Below are experts of layer 7 (counted from 0) of a mixture-of-experts language model. Rows are named router (the router's row for the expert), gate (a neuron's input weights, with its number), up (a neuron's input weights, with its number), down (a neuron's output weights, with its number) and show model dimensions 0-255. Each number is 500 + 25 x the weight over its row's rms, rounded and kept within 0 to 999. Numbers have three digits each.
After each expert's rows: a language model's description of what the expert responds to. This comes from a sample of Wikipedia text that the model never trained on.

# expert 47
router:515521506530443479477505493473496516536519493487486535486480531509466480540471535510502500489492531488459548480492489523497503460488466506507484475477507467505480495461519491493534490522525514465493502503499510448468504518493488549489434498480488496495498482515542497505497514522503486473498481446519533425478463439470513506520474476485481490495534477496497506493489453479481500475486540559490521495488524483528482539497494552488476479470496535484442517508487521493425513567481476533480512557479517522525496495493484497488522481520483501480522498469531481487515492504479489540519569478525504494500498542494504560517495506478487488469501500479489529515499485518497484482497515515498541519471537491516489476465488456516469523489511517468452498524520470477527527538461492
gate1:487455522519522461535508446477488487498535504459487503488525518544514533485469494506527545533506476487524489505504507510493436481476514539506505490503486537524508530539541561506466497497500487483479519534495494482467504495531517505474517530437482501480545518503524502492520511476514499498478473459488508413476516482532501494506511516475513521514534469475462522484537509492516502505447526516510502565518448506538524519492531557534495488482514482469477496530509496558480497536512475474503538511522509532475495492466483521502525532531493485495497520483527470450518480528503464530503527451488505521533497490482511473506498454448454514495520471445521471485501487484534541491511514494525483519494471474474475488503503503473510495501516519474509503477511461509536476513515484
up1:472466547506525485509503454483542492501520531484497509467544492546507526498483491494521523530510474486523522493478518499516436467474538548507526468497512514503498510529543556499461518495545481515502549514501520503472511455517530491474571523438496514489539523498498523477534508469483505511501475473506510426460522499533500491498504512474506512513515481479471528499516510489507522501450507497473512553536451504534503554480527526522495506467510493481481484514512486534498494518512477466474547499500505539488513475486463537507521512547482523512488524481538469453496500522479470490504534454460492525538463511494485476542497452457488495506518495439530460479501505497512517493517483488517505500493475473504473485503504512481506488492525500510510497488544496535528475532520476
down1:506515475504522462527508531472519479527493490492494522452478507507507539491497513538519463465489511528529517532477508532498413487510475507488466522530472544536495498508575533500558499500497538488468471518469516490522490526521487488481526519473526519473460480516496539522483442524506549508481452476489509497504508491425550468531503526468549488492490482493486525517498482524501495484479477531505528519507533485453447442559558468515497498510529522492467487479524460469524491519493486493514493531520488500492504495474501532440502504518495480492477505506499512504530511446484510492527465519477508463510507502533501476524525474506537472497469499509473480480498514523511488521522457513513501504504450505480491489528501470484494493505491495492481523504535499542543470505497511
What it handles: First letters after blank lines or headers, opening parentheses, and first bytes of Cyrillic, Thai, Greek or Arabic script.

# expert 11
router:499496535527464507467513497467492578511498514529525531504549537498507483488486522527517472471502468478496461482494500502514532475533518500456538472516515449480479546489525480480477504504517485494543532487537480498513529486475475469479467487474501494499491497504491517507515501519496483522537471462519512472471510497543447478484470466540511499443507507477496481498487492481495487513455506526457546508442524503514532557480449489546504526469513498506469518516456537472517542551476478527477559521507499500540507499488535459501484501461522473489521486491471497496469503471483477506477507526510515466490529488517474490483545449510483485477509509480481494515505484510510516516474496511458495507464538492521489559443503456522486508476492528520498488532492478479512474498511466
gate0:497500535471474496494487459434466556488518460478521523496513492535504510503478510528501489544490502472496515456513505514499496518514507505516473458526507479516487488473486506525488529501503490532487497489506504487490513480492514527490509546491511504480470501500460489531526477467426475521466527502505494504500535465514485567484497551534467463479460471525526538537463522505534504482535454488490482505546501488489563525496470478523499509495497505506497494509469495523520476511473492496494505490497478513530534485479489497533512470525475492452482498510534480516458521512456465539494471499525524495501494519476516463490533528526514472520474444507470464462511505536456511509537504489495505457494543530532479487493496493474431458477516524515494445507467515483539515553489473
up0:521503503486508528507474465447470524480517476465476488529520522483481501510507511531495481556510512477538509466540507520496487502485518484512477466508494469493488467483480482530486489473514511535523531503476520483487482499505492539491495556493550487478478517511447466523502474494474495501509526491492482517482506487490513593478490536523490481493462479501502521500482517483507501459528486503480474500523480449476564518480468488521476527482448478504484471526479541508520477521479479519523494489509471507542540500484487457509483454521465486489504504484513527502464533485471432543509469493551509498529462516480504495507508502525520507531516439500438477476536498510453512511504494480499534467483524534536471515500500460454465462497514497523495434495492505498520525525469500
down0:490518532508461500450501483537524506493508440506516497470488496495476523496464509513458488525521494511541522492482506488459505462486470525541490491516493470481472511509478478482516517559499530457522511500532552483498487488504536517480534515504563503551461501507519534499483483515510511456444524504480476522539489531519484491521515484484453470530483488479503486504495479497539509547523483472504553510563491475496516494504494495487489503473515537494495451496471472505479473499492464497509554476543522518502489491458500502500485508444490454482500521490490482479519503495514530539487521516499496516525473496480509446481490461528510472483490454512525540455519471475474461540495530531521514547502530506524515501494460489504495495485554480514517498491464501544524512475566513
What it handles: Single capital letters or capital pairs inside acronyms and country codes, e.g. KOS, SNEP, CAPIF, TKO, PDB.

# expert 5
router:497500515511477493505492519475461530484503506532520497506509510499488511456496466496493543507494508460513449521530484479487538472548495506510484516525500446501541505479493492499491490524547475513513483505533501476492500491499481485520509484452457502498507486501508496512498473504484478530504485499522500483508504536520447510502483472477471498465519460461523450439486510497508532477527459536472545489508536502543524541526474518520508474468480496496477537444486499480480477541504476506518551462457533526555448507498507522512554505472508495534523486478490539472429468435472506521519496444506498527527507506452480509475477466489510523489478483483476511527527489471488530518502528520489500518482492506482504501479451465477490506514509502474555517507522462512474509534459535
gate0:543514504514538479492518477496546502516469486493483538502523514453462501499522504483507528518507488495476469478497478433547466513480453506504486551476528454499522513471516502465520534500455507477537464505498475535474541511497522464509510468484449496476504493520534488470479497473508543499481457489538506500498498492444497491514505544465510547485512456472561498476475494497478517475488475535508499519496557509520473520471512485499508511558520493517493519534531483520496435487507494517500487526526477512478489470491473508482506479487516516490493549528534515491497490490510493489516508471510520526540519504483506525453488471480500521466494453462511500471456489514537466523474536510454498524502521497542440511466498474462510508472508460533492473525525500470510517484528482
up0:540519490507504478480517469503526492532480519510511522508505527466466480505505510494519520526498504498475481470465456433545473507485448518498523506518499465489519509476549522474525513486467484479540483493498490470465523496502477462508480462506461481476497532504512498489475494489512564472484459464549493500491525499451485515508508538452493540484514460465511489468468519509488509482506494511504503519470534545508464523466525487493533509552524490527498511522500472517466417486506489508503511527537460489491500485481500491469517469491515503499469532532516491462535503507533490503508518484495507519534503505494479516464513445455505497465512452471494511501469485523501474523450514531497495539519516489523436498450504507500547510466475484536498498542534499464506536463534487
down0:478477478488500503477563506471527519500451542472467558507490498517501489529554483469499462479534469498465475533534519532503497479530466522478515464541521510506491515455502487473513457526503469551491468513480472481473492510491467480486483537536537500470512539477497498499545486510500513494511471546523545490486476472529495502510476460488506441508506531535486520471485543470506454503429531512523519518494492512517490464521468476522474548505479523476488501468509482495477505523494486503508501470485512503475438496498523538484495496487510487511488477482512516483549540523512494489508541551536507479475488518500539470496462523515480484455435492502460526493494462513469527496482490513527474534535518510515533546528488504477497524493509509471501491513533510524504501510505500
What it handles: Letters and symbols in minor-planet tables, such as provisional designation letters, site codes and MPC · JPL, plus taxobox and other technical fragments.

# expert 8
router:480499507547468516512491456473451490516507480510499576466513510510494484535490481505552488462479544506480519488489500471529519493515472498487456472501502484499498528490498554500501520516569490489484486511510512499496493549528527523500500516539551496543507454513498491485530510462462499478506470492540504489509480425487495522475477476567450476513466496490516490500536499496482522498486530530533501523495520498524524499466516477526491518474506493476438533492487503485470494539500493506484535520470530496546488524520484488556521479507506474505529531483462490484525468474481456529478519500449501502481528494511500546496493535519505514461493519514489517510530451538490524477489499488479533492476516494531475530481491491513493540490498511512455494521542435486541499520519472
gate1:486521499511536534511492468497523438522480496533499471480511470497550516494500513469507464511559492516494501515490452477535472460494510533494502461445506470488505470531475495495529503491565507504502484522455491494474485531509516468513474499500539475472530470508514509520481511481535473498502492508437487481482505486510498528503484453493487514500492462521510491485491503489533511503505490474479448487523492461472491552490454499462520503488514488464494489522488518532467466493515515484516551533524519502471477492497522511485523513541508471487476515462476485494497482488538528515517551452462491467511444567505492517524471462514494494496495453475571493485510499505484532471524490485534515487519520506462468518531450486498496501486489555517548478509493530514501496493436497
up1:520519473526527530519471473502524439498475510510507486478531480505522517464489503497491471500546493505496513522522437494530466466495550518488490525435523507500500459530481516491522473485560488527479474536467502500499482507507512484511484504514543489469523481510519514524503503493542479512490484513474482502472486482529470500513501459517505512481452473523522488477492502452514482519510480486474471495531492466499482568513469511480564489507546524480513497512447518536480481490517506459504539550533527497502471504486507511530509494550509481469480518481458482502498500518511509516532542457464494467512437550488478522530488484512467476547488481490523496490525480515486520478497518503552530482517520508464471513514426486506494496469481536508540499489508525537488534493462490
down1:471481490527470476540495547480477523501547475464518544493507499510490502502522470525474497528482522458525487494481525517467558493489475467536499470488471538477520447471538515513491524498499458508495539474521544514498488489492517514463520529463504494534500497512531524535507454505472469513487498459484463509524484486489543501459493482486489508500507512461531513510469474473540498461495490486470494491482487478532467465500512489528520444483439497486448510516525529513485495468540521505532489469530459478460485508529473464480507521510476501515523489515541536477535511529498534499534489518506475532515482503454494526488525497474537524521530495489528539461495510475511486544479520473542501547541503456506501521480495479562501449525486502520491516515529498491495476500479496
What it handles: Sentence-final periods, often fused with a word ending like ing. or es., plus == and === closing section headings.

# expert 6
router:494523509542527464521500495503464500491491500537517520430536531475467467519458457492501483478465476495519442481473485505521526493480549527495473446534492492495497494501515508512501486491501468506512526457519491498506517545470486580517450472530469461532523491497556490520479508490521464445515521494515504444486496495544495480540490476515499468500472490517459510510542469496517510470490480515497527553463495512556550521510508504528530523467530473496505511477503500496529508495483462520496509502483457510478494460467461498526479497513508484509498548499466514503455485518512477529498504475475470504481506489510456467463495493503484538511549518508481498491469467504491477502506479513483525534521490513472463499501528492542495499460517479467510518496553487514514495478456504
gate2:487512488533443504522505452462512511486503506517488493511504574485521533502471526519481507498472511477504482509506491484492506491527484485457525494518480532468504491519483509531494524510538502519496522503508527521510556471505436472476473508526518485498499499485499473485522465527504498490497505520494485511532531515559559484506491493481430462505467528528557496506478460507517487532472550518483520514504512566458487478478477473474486519499482456476506468531519545473481501484500522504524502490492482517523490483491510464519504516510531509526495524478518507511511513473477469495498497540523527529517486499496489486519505464458461482527562442494504476553490483476535564525519489536485532476518515457508476483530502476471528507515507493497514486477489477447521514568491466
up2:515497503526473493516514470493499504484498463481524498478533530486511536497457517534474532507474518475510483530510496487506497506554490492445510488526511505478504516507466491518474517513516481511500530484514547511510575489517469483499530532518520495488499515494528459502542474535518493494502513503517491540543515539523564501495506494462449491516484501504558461497508485484542491506492573511483540489512509558464512496488473472459510538522469491491486481525554540476484509483517545543524500480512481509512504513489527494536480505512517517533511544503500485518510517522474489486510476537517533538521517503508507482483513467463456449496557419509502491542478491480537550512497498506487503485537503488504467489505514483465540497509524490496512493478502483483506489583494475
down2:503476497529495435525495490521493491473502505501480513508510500544468487506505473470501521476465502489478441512548503513536508454540543465460472517494483485529521532495455448544536470515506539478485494498485554529494533460481472566496468499494465479484492521534491490491499508506472500484528531462477460478468491461491490473525512483516510523528510500539473472458437527534491509507499540537509509484488527461461506501486478534523513530503487542478555485514511514520523483497505521526482473488469459521490518483527499514468465496467501484468469492467488511528541504490464535513494522464537540489504491487515512489529471509508460494532461531492499475512494523524455519476530511490474522537512485492530519539460458527526503491528492502516531503494512477480518510519469502
What it handles: Pipe separators, semicolons, dashes and line breaks between numbers in sports squads, scores and stats tables, such as CM | 14, L 24–27.

# expert 22
router:510498519514490489499515487478516545505486483483512497539530492508483516497525480479484506446492479528526484509479453524476518494559535521478501494532508482508538538496471513506462513511508479481482496485500500525448548530474478539428517502498486506543536474517521467479505498453545498501501506483492499466492460526557497464503468450517496515482487462497532473501520504519504506481480498493519548486486496494547546549485496539567528499478510444527442480522483488495487489509488511564486548478486532548516505452487506506518493450491503486515521512514515517506495516489497529531528541466477464544505502494491484470519488503539512534475514526471508500499504502507469494484491503475484520538445481475525478529488469479513489532498500508470516501485506475520472569515491475
gate1:505488509478500516478504469493488479518458513520487499494539504514503512547527468488477456533462518486479506484520487511510512540494469496503510544510520494468492525490505526531472513481513514476485521488474470521478503452531502537508486455495495473485421524496485530502498541507483484465522495522511522465497534473497508505557512494435499492521507467530517558494474532480503508500506518500498495479514453500552471451484514494457533491478495480483545510520533503464469515524496539526461515474495502545473458546518482516487503484526511506488564479530507461543470495499454464493486530496498479511507470471540481544519519556492514477492468496489516490493501521537465519479483488489491498515511497505519483493485497461506525488489523453529549498492454514538446510519496565
up1:487488495469493507475516446492490494541478522512474490502523513522520506520552445497464457529449528490492509496512471510495519551498500508512504534493536510474498514494504521511493493466519512481506513501496464501485509468530497527503486462508493493480427547483462537496502560517487515462509527515504529470501536474514506479545502495452516485514524468521510556477475518487479506508501522489475491491519458465548463432515535506480515491478478458476567499528515502467491508499505532514473517482498510526473452557500488518495482491540497516471538481529499479534467503491447453497473500497501480491505483488550476545505528549493512502486466490472505492494488524525484517478479506469476502499532500505504495485500496470512538487494528450514535489486468526523443517525498551
down1:524553463485501529506521507535521513501553504488476421476506520499523501472508545493503515528494477502459523469521499515483521531528510457502510509493475525484499514500491509515507527500543535496494478487507488500566477432546500500515511485464479491510533484462493507494481479521481526495526553476491464496488518487481497472442465499531486543504495553524510493501472477504537466511524513488527501536493523511515474534503514482496483512494499466480490510464528535483504504481541495451513476496507505502509480477494520519544508508465503512472491502555473486507503530451501455501508519476498495503543508526455470487521480491483504532494529509499487511530486483537497509489514497520483514455497452499501495490525507524443478441487569491506482483540503518459481435480487567
What it handles: Column header words in wiki tables, such as No., Title, Score, Year, Party, Result, Votes, Pld, in episode, election and track lists.